Experts of a small language model.
Size: 9 layers, vocabulary 16384.
Experts: 128 experts in each of 4 layers, 96 xIELU neurons an expert, 8 picks a token, a sigmoid router.
Training: 267M tokens, 8158 steps.
Below are experts of layer 3 (counted from 0) of a mixture-of-experts language model. Rows are named router (the router's row for the expert) and show model dimensions 192-255. Each number is 128 + 24 x the weight over its row's rms, rounded and kept within 0 to 255.
Before each expert's rows: a language model's description of what the expert responds to; "comes after" lists some tokens at least twice as common just before its tokens as in all text. This comes from a sample of Wikipedia text that the model never trained on. Tokens count by the router's weight.

# expert 2
Prepositions like of, for, to after nouns, quantifiers such as all, many, several, plus line breaks and table pipes in headings.
comes after: "\n", "===", " ===", " ==", " part", "."
router [ 60 145 143 121 161  86 123 108  94 168 169 145  87 121 119 145  75 130 131 115 158 102 101 130 125 112 148 135 123 105  97 113 138 130 115 139  74 125 144 141 110 119 102 117 132 127 117 139 149 137 127 163 133 179 150 134 138 123 154 123 160 102 151  99]

# expert 11
Line breaks ending paragraphs or table rows, plus infobox field labels after a dash such as Length:, Height:, Kingdom:, Clade:.
comes after: "\n", " |", ".", ")", "s.", " ="
router [130 148 111 144 119 144 122 154 100 153 109 125 112 101 131 117 149 122 158 156 123 111 123 119 150 132 138 165 144 113 115 103 134 115  58 138 140 185  86 162 146 172 102 102 136  99 132  72 105 138 107  88 158 188 149 142 120 156 144 126 131  77  84 151]

# expert 18
Years, nationalities and competition words in sports and film text and tables, such as 2016, football, World Cup, French.
comes after: " the", "|", " in", " of", " 1", " a"
router [143 134 110 157 120 137 125 169 115 109 152 131 129 119 133 105 119 151  88 154 112 122 134 145 120 139 159 112 132 107 175 105 112  95 127 133 116  89  86 139 120 146  99 160 126 133 140 160 160 117  98 175  96 149 133 153 112 113 118 135 126 125  83 126]

# expert 63
Lone capital letters in codes and abbreviations like YB or CIV, and sentence-ending periods, often before The, He, In.
comes after: "\n", " K", " Z", " IS", " O", " al"
router [ 96 108 145 139 142 149 123 103 149 126 121 146 114  84 144 154 151 119 131 126  95 131 110  80 127 124 153 179 140 130 123 127 139 151 111  83 134  83 115 142 134 150 135 104 134 133 133 152 140 130 115 146 113 158 134 118 124 149 152 128 141 158 138 115]

# expert 43
"the" and "The" before nouns, plus adjectives or adjective endings like public, social, racial, -ical, -ative in descriptive prose.
comes after: " of", " in", " the", " to", " and", " by"
router [137 129 125 171 136  79 119 141  91 102 123 120 133 141 121 181 137 112 119 121  98 140 108 126 118 130 103 138 135 113 133 129 119 132  73 114 121 130  99 104 134 135  97 111 132 116 128 137 132 138 151 111 143 116 136 120 138 123 138 140 116 123 142 140]

# expert 8
Line breaks, sentence periods and pipes closing list items, infobox fields or table rows, especially in sports squads, results and succession boxes.
comes after: "\n", ".", ")", "===", " =", "s."
router [141 156 149 132  98 152 160 139  59 129  96 118 139  99 146 151 148 124 136 137 162 108 123 112 152 148 142 101 136 113 131 140 117  83 124 146 130 128 121 156 137 150 139 100 125 160 131 131 108 121 142  71 116 167 102  96 137 171 148  74 134 125 125 133]

# expert 26
Common nouns after an article, naming places, infrastructure or domains, such as air, station, road, land, church, television, bracket-ets.
comes after: " the", " a", " The", " and", "'s", "The"
router [132  96 128 109 135 164 114 156  95 115 127 132 117 113  98 127 139 135 160 117 144 133 110 118 143 149 179 147 129 103 158 108 152 124 120 125  97 140  79 186 126 139  96 170 128 137 132 129 163  80 152 118 136 140 168 118 121 158 127 139 151 173  86 118]

# expert 3
Prepositions, mainly of and for, plus to, with, by, from, between, and line breaks before section headings or table rows.
comes after: "\n", " =", " part", " one", "===", " University"
router [ 97 133 163 121 169 113 103 106  83 152 114 104 117 123  99 142  64 119 150 140 188 132 110 113 127 122 168 125 128 106 129 132 160 112 102 150 102 100 120 121 113 132 131 149 109 105 146 131 134 112 145 169 137 160 119 141 111 137 142 126 121 104 165 154]

# expert 49
Single capital letters or capitals after quotes, brackets or heading marks beginning names or words, such as "S, ==C, (M, plus "il" in Marilyn.
comes after: "\n", " (", "/", " S", "==", " \""
router [119  92 119 121 147 148 108  92 100 143 148 134 135 107 122 182 172 105 140 104 132 138 147 135 150 160 147 129 141 148  80 134 122 115 117 165 161 129  94 129 153 110 142  84 140 143 169 143 117 153 136 136 118 150 134 172 115 190 147 137 137 153 112 116]

# expert 32
The word the or The after prepositions or starting sentences, plus first pieces of proper names like St, Frank, Ren-frewshire.
comes after: " of", " in", " the", " to", " at", " from"
router [139 160 157 112 105  78 130 120  93  88  87 133 139 137 126 127 100 104 116 136 156 155 151 124 123 154 128 166 135 112 137 124 139 123  87 150 118 113 101  98 115 127 117 101 136 148 153 124 160 125 145 125 155 129 160 116 153 130 126 122 135 137 120 131]

# expert 23
Nouns naming parts or roles before "of", such as part, role, number, aspect, Order:, plus mid-name pieces like -ing-, -its- in names.
comes after: " the", " d", " D", "'s", "-", " M"
router [111 147 152 134 134 164 140 148  98  86 151 172 145 126  83 176 195 124 163 153 102 120  88  85 134 135 173 160 119 147 137 108 149 103  89 159 103  85  89 151 166 145 100 102  99 113 149 130 134 110 125 117 135 129 160 110 146 150 158  96 156 158 121 166]

# expert 55
Inner syllables like ut, ar, un in reputation, plutonium, PayPal, and blank or space cells in election and results tables.
comes after: " |", " P", "N", "P", " p", " N"
router [124 134 129 152 117 151  72 178  94 142 125 144 150 125 119 129 117 158 137  75 198 108 160 121 128 129 170 107  78 106 103  99 129 144 141 136  97 134  91 134  84 139 146 117 114 141 140 120 133 142 122 103 145 124 136 126 123 129 152 129 104 182 108  90]

# expert 9
Dash bullets opening infobox lines, such as "- Production companies" or "- Born:", plus mid-word pieces like ur, ul, am, and per.
comes after: "\n", "|", " D", "on", "ar", " Par"
router [ 90  96 169 180 122 177 130 108 128  89 164 157 110 107 144 195 125 178 153  95  99  92  91 126 121 118 119 121 149 129 142 143 127 119 148 113 151 140  95 160 120 167 125 111 120  88 148 178 136 102 151 163 123 123 166 128 108 156 151 123 158 130 106 151]

# expert 53
A capital letter right after a line start, hyphen, quote, parenthesis or heading marks, as in ==S, -M, "E, (P.
comes after: "\n", " ", "/", " (", "====", "\""
router [114 119 100 152 165 157  91  90 109 145 138 128 163 113  90 207 151 136 119 110 132 108 134 116 124 117 154 117 181 155 105 146 147 126 124 135 144 155 107 167 119 127 159 109 140 128 146 126 130 130 138 108 122 155 146 175 112 178 114 146 139 108 119 115]

# expert 17
Everyday concrete or domain nouns after the, a or his, such as head, home, football, engine, heart, plus genre and occupation values in infoboxes.
comes after: " the", " a", " and", " 0", " his", "'s"
router [125 107 143  90 140 186 112 131 112  96 165 146 120 126 112 106 168 112 108  91 107 167 135 111 121 154 148 127 128 103 122 124 111 115 142 121 101 115  70 137 129 136  92 174  96 146 133 107 137 133 137 104 117 133 141 132 104 178 128 128 120 121 128 124]

# expert 6
Line breaks ending list or table rows, plus the word as/As, each/every, and name pieces like B-ian-ca, Sam.
comes after: " |", ".", " B", ")", "s.", " G"
router [144 100 128 135  81 133 111 111 112 145 143 133 140 113 101 144 132 124 117 105 151  99 177 107 141 144 174 119 113 122 144 150 141 133 141 174 161 128 122 120 132 120 163 113 174 134 115 112 135 160 209 131 138 165 149  97 122 160 108 108 137 136 151 102]

# expert 21
Common nouns after the or a in sports and arts text, such as football, coach, film, story, plus player first names in tables.
comes after: " the", " a", " and", " his", " American", "'s"
router [146 119  99 146 138 143 120 124  69  90 147 106 116 118 105 126 180 128 118 102 131 106 125 136 130 119 150 127 143 139 136 123 124 108 103 152 120 106  46 166  95 148 108 154 127 126 171 156 147 150 129 159 128 156 126 114  88 147 139 143 128 175 128 142]

# expert 15
Line breaks ending list items or headings, "of" in titles like "House of Representatives", and infobox labels such as Height:, Kingdom:, Personal.
comes after: "\n", " |", " =", ")", "===", " House"
router [132 143 151 153 150 134 121 110  46 117 121 119 109 116 136 160  92 113 132 132 157  98 114 116 134  99 179 143 128 112  86 105 184 151 125 119  85 125 145 132 154 136 124 104 126 106 152 132 127 114 130 186 137 145 148 144 138 159 149 141 144  91 113 153]

# expert 29
Nouns after the or a that usually take "of", such as part, form, version, example, No., plus inner pieces of place names like R-ale-igh.
comes after: " the", " a", " d", " Ch", " The", " Sh"
router [116 136 157 154 124 140 114 152  88 113 137 139 146 131 104 161 144  97 103  97 123 109  70  96 114 164 168 181  90 116 112 104 123 117  75 148  77 116  95 124 146 167  79 153 122 122 154  91 120 130 140 152 130 127 163 123 135 138 137 126 168 150  84 145]